From a checkpoint of a small mixture-of-experts model trained on Wikipedia: vocabulary 1306, 2 picks a token.
Below are experts of layer 5 (counted from 0) of a mixture-of-experts language model. Rows are named router (the router's row for the expert), up (a neuron's input weights, with its number) and show model dimensions 0-127. Each number is 128 + 24 x the weight over its row's rms, rounded and kept within 0 to 255. Numbers have three digits each.
Before each expert's rows: "comes after" lists some tokens at least twice as common just before its tokens as in all text. This comes from a sample of Wikipedia text that the model never trained on. Tokens count by the router's weight.

# expert 6
comes after: ",", ".", " It", " which", " it", " that"
router:147130130163151100103096143125130096135113155190141159135107116099162117129135099129134120137143164138161127129137119095114115139123074149104124138113087121104139109150114145152149103101122131130134124163106113109146168129136114138123137128146105147166171095156144134118105109168138160106200154108161115142101138176094101127172132113165153120146137107160126189143151098097149162101118
up0:114127141132159136102157157149124119118156146146083126132097112088094168154147113118148139119162116137123121135178139129097070117107169129126096146101103130145159134130149123082145124114137120110119175099135156097171131117169110135183161108124142108145089141152136133140153140129106124163110108125176109146105152156126131159110111113183077087113115137160154145089150119141105125115105
up1:133075119128109145138092158119120069178115153108128173105112102148118146154121114149097142147162143167103130156130101114115115134120104164118112168118151118138102152083131079114120120117144117147105146098093153127115144070154122132162139159116099135078116138168155110122124113145150137138141135163094147139091094136137130123163131145126120107116160073088164115138111157106162120140137
up2:109153134101134139105105112107086122135134160151160175170103146095177120108134104108151153124135108130119111095147128088135142111118154114113142114123122107090116121129155120108126147110186090095152143137138092133164148120110155140165088082140112090143099168166135093124097080130105146146163159131168114118109101155145114174121111124125146158116147127165161123164134157110155117125123
up3:152154097138159101130136120125080142103134063102069144134091088097089129136121138130170089122128160144121108109120139123120099122165124130128096162078123159111128147152172064139136140122133117138120130150084142114101133127160155147110125150154110119099120108123116106142112109183102102143124123128131159177116149108162109131113133106177107116139162144158147138113091146129122133105109
up4:142133134116157140115169151109150116154113146129130095100156146141108138091167156152120132088089081150136169117121118112145146106123095150160160141115111191139124170115138162115134131123135089123161137089111135157149130115121101157094112084130106120147103138151140120158108137140106167125110102105092138104104094136108156176125154137110119094148136136160174168177127107099162109140136
up5:119139157105111142124112152125142124126171163128078112092094093134135103108115108127130093095081104133104146106169133142102137087139095163125135094100164152106137100087104123125149125168139138112130121163104146161180122121114107139173104129116110106113115105105151107158106128062150147116095132155154119128150135163143180141143099120136106140121181148160150113121137099149135150142120
up6:186103143142085134131131150141104095099111117119129109113139135159124169110095153152142090130129096150140147152099146113147147174137146127140131125146166154125123166125118168198103087119130134183158133150109135114163113105164100153096157104120166105148114176154108138136131178123116120137130158129165126118126114110131132124117107115153132147137103130158123142132106141105160126172191
up7:154110084092138157115140094121141126121117120148168108139136131117125111174132125141125119131103166127122127095143089045110129120110153149185125124129131143102116090125114163161133155106159115150157150138154096123122123120138162120140139095113111106124105124149126120110153138112137098133120189088176105143157102130115121146120160128130100089104147151168154187153141077124134151099123
up8:138128126145114174104125132118145082117131173156094119144087159140147136106113169111106116134116144172161132153158089161157123120141126147126177147130102154158128119118133151098131126146170085090146105078110150108120153135117137112123129124096074116085140105160116142120135175156166137123126145127115152088144126114136125131117095122115117100151100129112145182152120170184153111149142
up9:145104154140130134171125161067169093155096134110109106124120071169124105115098132115134086137147096134146126097139146123148112137142133152103137142101143133096136105143126089094167132128112096158136101152104120165145145113104125102163099140065117107144133109131105132114137102109189128151130143099117084100133126183157143131110124152100109080160129139126098154147113125125126100147120
up10:144131134123161130135130152101111110097188158132087161108148151110118166135153102130097116138076146146138157130194179115132137120084125114146156135135158137111141152112153124178110120153111127148154123149104108137106136097127096135143110089111150168119099121126107146128110077126112065066106086130122127163126134110132120147111138131110141142072158146137162117133122127140143152130120
up11:113148149139122118088112131135096097135118159108103129134171119142106152104080175110107116140142147136145114122146131119183158086136134178110079147107141124134106138144138131094142154140123168115139065083120117094126099136157109145142118096087146089142117130124124096159113140138108153119109146145112125082117169089130147127146130089171112112143153157112103100119142153115113081100157

# expert 31
comes after: "ed", "s", "ing", "ation", "ated", "es"
router:133174137109080121131107121103128174137123133171128158074104115162108123132103105135169097083130135099118095155151122106153128110095062135155152088095148142131146124136111133137117160149121156161160152180162139124131130123111102130100126113093128138153103160129099109081095134149132166169166096126134138113086138117083121095102146134141138135128137151132156110127125144095139143152121
up0:104121108156176130083122123170113158127132135083159121154098124142116120082141124080170124093141127125151117143159085087140076118140135098119130142133138146089099131148110131162093114140119160155145125128118150133157105129137162127106152130140065115105131111143140115102135112149127115163141118109160091102136112139075116109125119176119116119129166109149163112116102151067098145128157
up1:088098109116168110132149166093142115148119135163114121132136073188139107131121168096093101159117133087137163115145127110092136161140125130144121160132149103140163152121149135174140126125100173106136133158126148170177092113140165121110170143126128162107148120132114106120154168087110160113111116103123128128154140102126152125122137130124096146174119077107116082120106133158119122141131
up2:108150162110168125105120137122164139145115114093120129108144189158198112153153127152118111130145106102159128137124117124174154134136101109147180110117174148122102184140089127137152142115144129130150105164103131117132149140140110131106118048129102120113130073138121158147119151155138110138135130119144111095097116122147099153099160093139089100093155124101113130123134101126141099134123
up3:099115103128172143146151174122097151103129149121175133119121140150121110099120115121169072128136128167164155149106138092113110142083160109118106141085138114123103139168167106118109129119070163117113100138141136103132130108138189130147179124122121109120130114165148113130126169113113143085112127147166121112107163175118116158174128156108154095123116132134114131080134138122099137119125
up4:074108138122136120149103073157111127129130124138143172099129122121140118095131151121122123117145129142147128168152108090156177108133096148140106145165132112100109202160156090113182110092143103163134106090118099121116117114103170110129105154144109096101126129135119177111123098156126124134143105151145139148149117110112106152090140126091168118160115139178101101137128122120103102115117
up5:110176103107118132092118133082133118121167131091125156099131135144119111167121122147142065137107105145139099111148142116152133136133157164091134126133137138111131147121155139090109098130144146123125136176139144098098149118115121125165120145101085076167133124133149120154128148116159136161095149159157122135080134122138094137106147089091126123118133173144166141121109195126135115077171
up6:119170143140150148133141114132142125114111130143110125143079147180179150102149172127107131129172150110137086134133139090150156132103156126143144113103174090116114117157102173121090125146166118170121139083140098099143142140120101169103135105119156159093159111172109148119140139110123120093142158121146122142131098080131171164114107156159144153111139122130122124083143117142090148117134
up7:158137090132094164138095143133091131179145126147163143123113131128077140129146100146116146139100111114089112158106103104093112122113160154152138162108132116139135161116145089091120148122134146149100115050175120154128157157084158120145142138094112121108111132124126151119136109123126125121132148164152103165137103176134134151082140118128137077099143125172135115092120109109152147159111
up8:121120074110154124117102119127153134137153134118173142119146104154148131123141135122112118096127145129127129141132112094115129087095162111107150164129177094101121094128098155112068122097108122148160189108154112130111123115120178128098125084162123090105121149123113183171115121123142151143146115139109162101166101122110138138142151092142096107181121102117105095126086149096135119112115
up9:141145151129149128148121189147114125167111080127133125157134115104157150117146134149105141175140138121133134121159107097111148122087130148181107175147142043110149121093119104111124158131122142137130102107145119126146097144138153130111119118124111143133168145158091124169099140146117124128166099141126100122134149099135130133072101167155128138144170099123087149120101136187115137098132
up10:145159070119081130176129151151132154117130119139098127066127180093159122119137170108155158158116141103115149148157162112115170118127174139160138103135140119121122132125124181106101148118109152096124092110119151150160167171114100113137141115147150124142107138093117155104117129124140117142141113109077189140157119164136158135100128132123117121098116110151129141110153133098090132112120
up11:129125132173149133176188129143097129110166069137117129105138108145188106178131125125110097160150121129138123139113186155128123105143077132139118153135146120117078158178133134122153109131187142150095139128086149125138117140164110143147121109116150171157127090133131077107141128157143126091131146124134150129133158124126146105131133118094118145118119170121137170140124125171130122149127

# expert 27
comes after: "201", "200", "202", "199", "198", "197"
router:098131130165134127114148164091160150087101111065113120145081157140149144117115087108100130143119114113109127129100135143117137120145124101154147098166100109103151140138159159128105110153117146121116094114143131083122115147119193120112103141138153099125143109101106120106141156103125134133122139151122112120166199096122122110176140119133113162092149083099092108148116138103109115078111
up0:138189125117134156143105111120105145155122118185111093137143099157131076114135170131123127137172123113132105128100120111092120125129117127129140104107171092143136138104091112073116141138162169097135101151146144144125118074120119100095122125191119154126150134128113153105140112124097135138116143139123074163156132131156081101114101139103158119132129138137146102132124174113088120158170
up1:135155143117127149121101162069151143089155173120126117093100129096122115122105130161154152135123136155135116087156159157141108086124159093117126162135121143114154112135171136104136135146129150150141162075110114140141085137117153139126139163143155072162151185158102137120144140135141119173125155140114164138133151148097101118121149151104130143152120140140142081162116127084129095092116
up2:156139138124152150163103185140141159163129143136116110093157163117151138136131114139101140139158143118113133114144154128122137112072096137129091131101140136095155133161151142128152165083105139110152106124183121178135138115117164094128130137128146154149118166171120077157107085129122148162115130089101110158186123110114057161124128130121140140133128126146128160135123117121133118164157
up3:142148143144138146127114113123150152075116158128129130112174104096184143147153151167125149150074129106185126128095107143126103160162133089129153086107140146111135129101107100114137108108119181137145128086129104144127086157145104116147108074141137153134157117140097136130103129122114123080113088080136154109143123128122172111134131137123160080152111137144134107110125155158147096148138
up4:108123125133136155090117128113158123144123175073153128153147159126121088132166107147141196151143190089142180152111132120086133131139141153125122144132160117104146149132130109125126185114137143100138149149139122147118115128117126130093117111150127168146136096134136144109115107146103121112097140138121132079130142102124132145142135136104114096197116120118148075138120119076129072088148
up5:099137096142115119102117161076133116121188140138101134098116128152088127127124142128156109115095147128143108126108128131118134110159163193162115117112145124101131144152162161114145067092156118135114194086108107109105110154115119137112124110180130116160130097152159103117145103150114103160126131150126125116140174154078148152121131143105132123122116144142075078148129151127131131110123
up6:112139088133121138124148165086118117127146135121151122104112136116154166083162145086125120120073088128110133146163128164124165198178155113127146127162137165120154117167153103133133183142129137123109137154095108134158149135111141140145177109159097114110152137186164122146147116120140119110095140131128141107093091100110139158130129156131118089129158155123139112102127097135138157109132
up7:122104083127120134100140123145172103087140112129136097150160124109121138103140095126139150134075109106113128123098136134155126153150158130161149123156109146087119130099165044080110136166132101181127117140120138134113095108095097150108108150117133108086161140123101118164148096142167123115103115151126101119122160140128141177083139122135122112154131120158132139112157084093110111118133
up8:125123162085121157149122145157130148104133134127090125130116144121092107131119099130116121142160078137119151123190113145149194116144167166155133141153149120130139142147141132135187134077136141077151114148179133119104126123135088091121137127090109139159068131094119137161120130145129125144154149126102132144115169134101074096112082117115082126145129151136116133148105109131131151121134
up9:110144125111132152101132169137173124107139143173150151168110156097108109143157175159153121150152143106143128104131097106150136123110122110118106136137141174056113098130157158128180122104101141159092125126137116117146127078127127117117155137117152122146164133116168090090137146129187105120159127133149109160174172100114109142089141123129130129126140135138148128154096109140133128123178
up10:127130115170145144100135080118145149108105087133117164130141166095161181096124161124096133122172125112122123114120048125123117134161133146145153118127121085111114105107146100165088136116129146117144145160152155165142103097110156122153149122105082134110178108117097149105112126103125123145164125148114161086125109120087162179120117091133109129127136120179130138117145135139131113126136
up11:160124113138132160155129130139099142120126141131143131151145139155125183095150109102117192147173102153138123146100126097100141101121131145106124140145133130129135135093104077140173144137144136108087146141127118125176174111118124128129131197149110163102174151151144166134156131126077116116126142086174156139129110120155140102132149149140139123102135102146136142116174151074113098137098

# expert 28
comes after: " ", ".", "–", "4", "5", "6"
router:125100122096089138149138127170126101113114193155136094111114163142123109122126189094089146127167122094109174132098120168159115104105117110127104135127082152129173135100139128122163154099134145134152110118137139128112103097112082161154161117100134125141085091123126130146101163105125120153179153108118094096119113140155115102143087145119150124097124116142104128103098133146150139112117
up0:166167095093127149120134122094128134093114135087089162145121118130124119118142126096155099153102154127160117098147143147122124127121142116104108111134137166153114157093086150067123120093124138140146154099158140138137128096120125129152136152157142211151128107129148151161129145153121107131138118113156098091143092113186102158109088144169154118107098135140150123093152101103137104119117
up1:157136099102118159108090114139109190120141123121114131125108131145131137135103125139176119109084101149146077136123088141090130151127096116140124137120113199128094120135142172136167122162136116107130150080119086168137121120115107120130083149144144125145119153141141144120116167100097099164131138140181150081120094142174114117138155114083126126106133126133151138121104169173125126144139
up2:148118121116158122084102153101097109186159115126128151157115131145140122126139113177136119129128101157136150164023127136127137146121118136118098110105172117148111129103107133135155139169126078156129100151144102131134155108143132110146080083129153112149117099108119130067110141168161124102121155133147155132113102149099120143133134127143119080136096132109144130167115109122114137123151
up3:122106101109128153149098120134145165120134148135131119114190183150092111121162099120106138104125132094128175138155128102168138129102157181153153137143098084107131099134088163131146116153090121125119149106111156087177108100070092113097134140149077115092140143135119136129121118149120115145135123108145175098135121140139127126130157163119125152103101148153139105138124103123139127153177
up4:130150126132106123111123117119114126119147125095117106121172144127127118144174122152144127137151164167125124108157119156121135152122126178120184139105148123081093123113120113115177108128131110106136168104144085107121129168109130140125130137138143068147104122085091169123119127125123167143075116171117124157135153134130124116129121135100109123150110109111168164115046183104166153132119
up5:126120138143110110077110113126114131162144119097161107131136099139128126095119156150078131111103065160136160125122139082086139152137121136117124142167142153132137159171111090134145119165127132115128101108121147106111100109111152125127138162120155143134133113114118088176143144155135108123139101191116153138126109133155173113124116128100165133152072129113149139164168129192118122174122
up6:106120118130186121128127126141170097145135130110163166109155143148158171155124114108111130177116170125134117172075127144139141107113166113123130127150135113128123139134184135105113118138132119131147096116116147162101121130152147149115096126152150104140106121123101094079121121153094159176119135138131178166094113103116151185157129116121131093134089162121134169107127104127147125140186
up7:152126138124161125142158138086147153134164183133122149147110093117113175134140157088128126124126166135144144117133139139139116127108131108126116163175127121136147093139085128107128119118117104130120113118123105133125177103101146167131119094087106107121126108099109069137081105078153120133135123143154116118135142117137104143163179125138138117096083161136149140148136152090089091186175
up8:140155132093072121116092045109150130128149097090140098151150113141151116154153101112067129147136123140164129093143119087118117079146106131140114151136129148127112129131112098128152162142144135122105110134129129127167116141129136122063164139112144132084142115111118115094154161132133107134125171137158118084131131138148131120142176136155119136100145127109142098079159137121135114095081
up9:123150185120172121096124144099168154095132108128126174109125140125111092117104097123163129118113093096139121086127100160060143120115114137107131108102166154141133120126157077123132164150129159131117131124149110156141112164109167152152128121147110129154148157150143112127088164090130118120148181125120091142084139091115102157119145120162151156129153137097119157126121125149146118096098
up10:127116137134137137141121142142125150131147110099133149185102152112116089140127160112154089131110131109129171103128129144159146171156131105158119100086107122114124124087155155086122147121152129142102116156121108112070106130140094098120120162067127101142168128151107080123148123155135122075165135127162093173103130076126109144171137141128130123150133110123129129121170153119095139162093
up11:138146113132129085151139124148123144143154110137097172141109137108105096090133106124123106134128132167115150134136129069081116136157156131106123128090150156157116170109162135073115184113140137127162158124100124095127138099104172123069082117146082145113131166135119146153141125144132140129119150158099095120129143094167130102121144082127116125128128076129168131112119119177111144130136

# expert 8
comes after: " the", " |", "-", ",", " of", ":"
router:130133152071119127130157136119105122122140102097143142158156163170128124138155163110114142104151101114198109126104181100124136113127091139111117149092126135152139096112152112147114209112105147144115126146140159079156111122147123123135166210138094120169160130144121139181136129107100132147139104140128132137098179149130127136135143154121129121142129108146125135096113119130124124126109
up0:134162125092128139116143117074121114107132109133108088100106172114063109117146058128126108138137125173137133141100124163099116145123116096192172133117133151114140174159090115176131091114140132159137145143115105125117145103161141121128172115151113149152117110122124128153119139163139129121153132134168101128133141155110184108127172133167110117137124092116160139133122129114121166099119
up1:128131114126136157109145122168149161081136131123100128113154136185077129155157147134189124156125111082113148113122120094139114146123160142096142135122163140099109142111103086133145139118132149141145089118143115150139183098134136176134169139164141123146070125136166128120133121136146130112085122142159068160139177130180109135163160146112137132135112120127123096130158107123126133115138
up2:149125126141142148130115124096154131159130104128167116128111096134163124183091142117118139128106113142066198102142138104140136121094148102121134176122090094079150096165121126149105154169139113145129090110155158128143154124136119099086143127157129150120166130143111125129164158139119125126160105157092123145139103127171116098127092136110093100100133135131083134101137084139163112129127
up3:089136165143089125144127157079119155131130085169150103124110134147116119143139102154174103120133122151144101140164127145097088120103161163113113201167120143109126126130126147116133129159134150175135167134168111135188114154151104141168093130142133144129112116144091116115115119103110157142146139126114106131146089163126119152119118156097152142143112131091136112139115142076177102107128
up4:135140135160141141090145140147125133133137099177135158087144134130130116104124109117170097096133133138186136110150110160115130122109101149155160107167085127121117105162155097143145127136123132133137122149154109112166108118050135139128185176139118085116124119142118085095138094098105097181113163154150164156136116119123130131123139164126122136141119121102127151102140119091161140139177
up5:129097173109125135149124116109125089075135128107142086126127104118137126171094118167147117141121115106172109117139124134126133138129163145139116139107152123094103104161150112140081133113131107131133099151094137096095132122145148107125164121128098152133141101135148133092187122099080074138158171100154084183137169143124154148116165168111125128150139126162103133119091122112147143140165
up6:164125187143131145147151140152106148146127170117071148111138148110120176146156109155125109146116144108173120120153150176118093148151132125127172157108150142130115157146131155117146095128136115131097142108101068106133127131116189115095159134129112156137129160147116090151094171123125183118142112114092139144161163120132161144120130159154146109125102133148132099083136143134112153112132
up7:161160090104112100125132127079168162152144136148120155112152114089128140128134127115140140122095158126129139137152105092164094141152162132113123169142110164114134147124125144120110133112171116172185152106140127146130092132114140129138130154139177164115151134144132114123108084129140169084197080119164148128141142180090128127129142105098124131137103144116127100151146102136180119135127
up8:118206132103090135092117121154112097086128127105145143099151125101095146093176109106098134125154143167127128140114127147079151116105128093141131135136142135131122132161142133155133088131083128136144138167120132155109159115111150145120155120152119093132091077134143096163162176131112105099145127163125129151109099149072155134126146160137121109160164103112128097082145135118116141133136
up9:140130139108100149140117097137117108125135168076118093132136086136141153146142131134099124159127137110150057118128134090090156107129131098140117136153155105109141115157141111143083080144112136139170145154094091086158148120116112087129131155141102096123178102142081142110174118106106122143110125120131127180181120099137163103130126142126112117109142139136118130121150098072125142100111
up10:135158114141160124128086135112181098114113190172134103141096105100144111104121152126132173136123164147115101100104112071113125135125138112149152133141133115117183126137140178127109152129143109133129175144130128112114128124094124106123102106121157078123116172102143095095130125143123134125191101162157134143117154101157145134106100121132120149148152121159137139134174160149134110122183
up11:142113108082116136105120134127126109141103127122147086110111138102122160125186133088102085110092097072156136160104154103121079108136150126138135158125106150133135152140122152135099125111110141143157095127107110153124128150150154142149148174113087139089107095184128107175124121117126103122132114133114148095140156140162151117110167135156093159175128096110127139140171165099129120097120

# expert 7
comes after: " s", " S", "-", " U", " B", " b"
router:083146123104144138125103143097137132146123134140146109170123174118144154141087157124156150139125139108136154131108164110165125115115086121097076068164118144136162147083138137144139165142111131140110130112141155102107119151125085119154102072125144124134140110131116113141096107100185116136087105107133137122121080107119107131184161121114108112171101116133125145096125077115116149152147
up0:119154123131117142112108178120142132140111109086114120100149112142121178147091128122117145058134133114142129115121126114084137119150106165172115119088111139088123131139151194101102074124137144146118112096119122120067118136123155125136118137090133088098151128127136129115161160119116113146106153111127141161204120126137122151110103126126078140157141158144160163142137125106112151151102
up1:151096075130138154150157125124110103140154195123147102102156157122119117119149126163103112117116111086123147152131155163151122154118167150111121149172107128101139119102137161168121139164116097118095141134078142088154145101130131100149106079138091101092110121120149136116092123147141125152163093150161138116110095163151135141146115115129131120169104118119133166086131163135091123146109
up2:104097124070107146122127116166109080165122118123150111091105149089127136170119134106069151148133142158132149146138158140139126135093096147141150154111189087122159151087139142129155129125104164118147116169119104147146109095121120130106146175116110087112137101110119118106127144137103139104138156157134180154160109103109106118115186121126146116174121137134132136144145114144141141170129
up3:103126142106135126142114174102111087113161124123130105122164135104100116133160124115153081175120145129078093149144134147151142148123142096129092128146146133104135135137179162167116131136121158139126127158138108139140135182172090091118092098057111110160125117115120117097134140154147131128132114123128108079106113136153105156131118115119115142134134133148140095075178105141095079157119
up4:116116158080128155149108125118124101146161110134141111117095189154119133122110098103135170137082158138106138130107106094122112097101150170109074145112074111119093133092098132125168147116160170136130092091135112140083112132164167135129108080133146106121140115139128084161160140122121120131102139134099125120105151124100133123126141163086145104124135148152152115143139129115113153167164
up5:106128164099125133106120174096136116106115117129126101095128136071144141112186093178123092173125112149169156119123118156134179106114133115118104094128119093125105139137142142119088113125163154128129158120117127081146112134164131089137140071118126102154143159117151145145118124107127104126147124172145104175132115127094117121087112127136117149139101114144165120086181110118109105114161
up6:134147113145132127146107119145149179124166145120126135085118144145164136118129145132158109155117154160157108095131145142144090098117118173147153119105116104133076147170142139156129096093110090141120113131136152134113130125137146125084118090173144113170094093133129083141122140206118130170111160145118153138096113142133119077142152146169130146141106117125117143177157161103125131114145
up7:152116074137129138136096177110101120135122133152136124115114142085194142116115149162158069090138100152123121141155151125117124125108136104097096111125150138096081144120156138134148137126085123110133107160108126084089150109112141157157128120114112120139152095172153113126122109093137148145105131154154106103177099113092123167166136159142129133158078141131131088143131137133107110100156
up8:118135136118112145104073133103140132162105114106127096099146114156128133089107169115148150067108149144124134148142120124097134135091137114122128116085176133068142111139099167131116136102134139121129187102094141152152122140145137124081108118138111095121116111157107120172077117101143118152157121109125160121135166152103113141119162115100107165191107105147115172123124111105125111144124
up9:121139147120116172145078117117170151173147121116147135134120121144161139136113163108158169117089128091151129147147136083158131136097159167107112103104124097118174107158131148123154118067149112129142098140106119167133156169146125150130119097126120150159167108145098096134146100127154168134098120112123164170142163113105127172151147130119116114160106159154114133123119165134115086108141
up10:158134105173119132136093165139133101136160120146161164134115101152159148163117152136113110117088106165133174089102153116148090101164116074135111115139129135129131108131115121169119169152141137105122088135133093127138129102158171102093124157082131116095152124132129129115113120129097133161098139105084120138171128093104109116141157130159150144192110142138136123120094097107125091142104
up11:138097094099135157128133096126176103076153172120149075142114118123128131104137143147168164125142149123109133155131132086129159119105143136120101128138133112099092176168130146147148135126090118075156115113166143114133078107131136091124116104128145104138157122147105137122145070139157170098132131161103143119111133140112105147161104118181109159160117137136142128112119108130115093151179

# expert 17
comes after: ",", " as", "ed", " of", "ing", " with"
router:113122131075128104111122151150141141142128165151147163110139104062181145164137094114182129121109125133165086142157157143151109117100091101144126119086064161110125130093105117119095111190076128116131133156130113079115144107152121107101145085149117129136124121123101162140135099111141147121163149124105099130150139145112134117133129107134131129120108122135116119112113139172157130118091
up0:147124128114126134148158118150151071118145192123130150098119115084107139149104095136129106141111123145110172129173144119116113127113116173110091118112137133140161133090105102113085102133097123131138089109140119138144133061127145077111126171134102158121113145174115128154160136170131146119129113092114146132125103132070176108121153106100086106127161140126144146129123134113109087148118
up1:158117101112096156157174135081103110116120137141122103098158107114115076113141146110147141119162112127114155101149149144111127135149110111122086158112165121130172134131122155169117153095096122125117117119142079131147103135092162144145135122152110103143116149167142149126166126101196134100157129137145112161130125157170104136094128110187135111134108101125160102115134166148147085155141
up2:106116143119091128144088091104132094093105141133090108094081120114137151149100142133128132153120103141159126117159130173123080124142130119133120132144135114123142134125157115136155150120073135119145138099129124096126148135097140144154132132096131055124126130125179123186161106128120090154123155159153149145096149121106091131171144120097081141110147123189114136141144079118160119104141
up3:129092143144145148184076150138122140130115123113138119113125098123126091105112176126160152133157132115117108124152144146157094144119135136144131098119068131121152116143126163115103130158152125153122143143126153086148115118193134127170141107122104146107157157113149113061146150159117140137149126150140121143087099083131147178147102156138114181153140137101145167099136121113171136107139
up4:143152078109141150135129135093145138100111093096155095101120130124101160128115171176145206093152122105117146123097111161112104115121131110141121115126109143084148145152147140131102100130124166123100146094154133125083117103138155111152165106128147138150164135160103121129119115158134142121146146152137104154124125085141173147121082136127139121135150120081103123138188152116096133163100
up5:155130127098087144129101090089151097100159126101098148131138128107087109115116111120160172128125128134157096129100134123110134145130118152154157134148130114107142127093175116167103088087102143136117142176146087119098125099094137161121137152140138110160101153145148096088164158146143089139120131102115139087125157129119117124114059140117141103094124128122134182127108138144121086091116
up6:119184119102104140125102115158082140133176144126120097144136147133131108138113086175168102136118141068137141138155164086160168104132134107133103139120140119163131146100120144156157123147130120112156119106140118106109103141153139125111111121152086119066116087204131154186129153141130138141147126093123133140162147168134135166106137153145140153122117125155137111148142145146112138151110
up7:097148086092156137074130119150125151180165148101123091145145110126125138109127122132084100118136193143122077108111122163163129135185103137126145139068112099131118136116167140160103120130111147113167143166118102126107128126128127143141130136136150162138129137127154141189161139136096157104139123164124137105149105150093130142106083104146139132121188157120132143142124142143115147124136
up8:117125128138141156079116106161126125146129130124128086119149132108150125080091116086140153097132149115136127109138134150140138094184135074095128076130129142143129101084171122107136109135129089143159106116103157129123134136125140095175125134145058141113137115108117138134110135173125127142112112178122137170133130134136085148074121122136095114130147104125125163133111115190132128148180
up9:137143096081126165135158114118086140140158104170079112127125133105158124096170102128165151167137141147147122159131133083130143143073159127102137126138111160109154120112138189126122134137136111115084123163130090104143151170088081111136084099104113124126114152151140089138130117137127135132097150128153130123131100106119100138111111114146142108124136156170102166132142090119097096169131
up10:150131061121117155110104101219140109157130136109097103118141132141125095163127125141116124152133129113066143157131115139104160100106117155140154122134098115108115149154132127126103131187126149131148098101144162106119074171133128094115102125126147153078139135099141127164139084167118141138122150093132163119123120128161140129138151122160155119139145138145102119119145116123120090173116
up11:160112150085116142090142140142099083124111203140130135124138139158158116124101172103146139122129146155143125128085130144170140115112092106100122145123142179117113081142156092141143097128178086154135126091092131115111128131184127118149127126123098106110159087166165161122117133111096129125070130125122150114131110109121112154117143141116120135114123149173145119105109118152148127170130

# expert 30
comes after: " the", " |", "-", " (", ",", "."
router:162115110164143108189161119119118133094138098106091109143149100138161124124131105092080125130143139147124091124144139145149090180150111199108107142172122119137161109105104148145142136091100137138122135149135145103126108112092138149184154147124114139117115176111104156180157113112158131106095124143160160115084144132126120124127083134124103138133137158161133123105115106164119135135136
up0:115155148143151083128106126145144130095115173154113121132124146065068146136142110167111112107121149122138102132164139121115127138094131130133099126156142152110108161155101157155125115122133157138152150141126130163151103101160185154143092136125153152088119121166146117151123087107112121079142081117080136159110144144150125156116119113106114133154132156107156180155174140114154149151125
up1:136103133126110104184139134115120120148171131120133145091122185137134141107118158117169173095142143096114134128107144135116095136109136155135127177127143090101107113118162146089150103129107100134151138137097150100096137108123175118162106122160114140111135114125095129110166133109110156123108116127121129093106118139074111144141151118140170177164130157127192142122115089115166121145181
up2:120127183121142141166158160137123066152144093150139113101139139125095134137138091123102139161138119105111095109177158167092115159172122146123097135144100098098094148144138113134149124087115152135136080084136108161106164113133142138151130117098176139155139111175120129159120114109135157133143113177124191128143151133149131113097166154133099135123106118128145122134150122137113134124091
up3:118117112136125150116151125173091153120122130140128134108134131124157162092096158134116122180185122145161136140100135175143094129131167141095096094132159144113104132088101165111172122132112126168108127130101141160117167117118134160106114163172098158128167141123133132145157124102100103139078135112105132153119137137162105104081120072130095127144115156156119117132158122162159109105132
up4:163099144133143138116138103147114138134114195120127156120109150154099149091179127123107110096141156096129141140154133124142102134125132090137090129119131117101151092165149137137100104127122101115119124083096132090137118082147163161104098128171156121117219118147144096142161122093132139129153114131137121115115122138142118097120089122086126124155182159148142121145148089152119141146139
up5:125158132059087128120151131133107109144149138151107101113141147123141133115116166116077123132125149117208078117144125116094131163123172110122094096116111137120120162142157128141160118115130120122143130114110125097145116095148098108128150173142091120129116099175152169127131139154113068139140151156087163136132148116101115138141104140146119115119157131135138146174136088122094162157118
up6:123115136114127153125162147117129133078147169163123099121111126145135118108128126149110109111164118129161130158156153094121113103127097147117103161139148143103160104130129135125090136135071094182177134098103115150127109155140146107119134135111097136135146139111121123103106193068137157121098146106113112116179163081091146147109110153108145129132131157075151161137129125166108110097125
up7:156114133111150103103114132124097137075094144085100132102059159106127106122154114170133105131126110109097109134145121081140083107124161148110131141126105146110124126136123130098122052115121110088152128131120157142149160089123146125118112134120140101123113104149107082144146116137098107127120103139120069150088078111084117137108138140141094100156104104136167116144127150116131164140121
up8:149113145119153129122139141149153141113098153153107120147162131139089146113138134177154118115101097076106130152123132175115126168171149105131165146137168100124137141104125140163124083118123133126157102097152115142087095133175120126131158096123127115104150138129112069131142126094123129121118153083130123107121158113106144122104113056104093148103160096133131100144128159140074091142133
up9:115149141116171168129072109076101152076142125136110113127106130084119120140101142119155132151148138121125164144131149100142121122129136146120148151110097125104152088106123149143130167107100157165083106115137145136170141100101131149158156135145139129136126122109140086123163107180115100103082147196106148142142123137100095109120136152137114079149119147077116153105145141109112119121150
up10:130149125087131122105125106110119120142087158125109111148166154109100147147145113138142158111116093144122152139134112104143062139077096148160135147140125121144090147118175125150155102136157155091148181113101122166137133105135152126158147134151128147108115130146137096132143085149045129126111125184144141127148139128138100159106139100112141110097142126090141138162151133077148106130151
up11:123176124146122117157116149141121145149155119125128129153131111114146123097184142170138103102148063162117092114164170141126180092129095139093153083138120121113102134124150106165127149147154153096135141162111080106117142123175149166130127143127138127114126118112154118137093141118076129122166106139122143145140136081133118111069124146115103137102159157142147136163146164143144135133159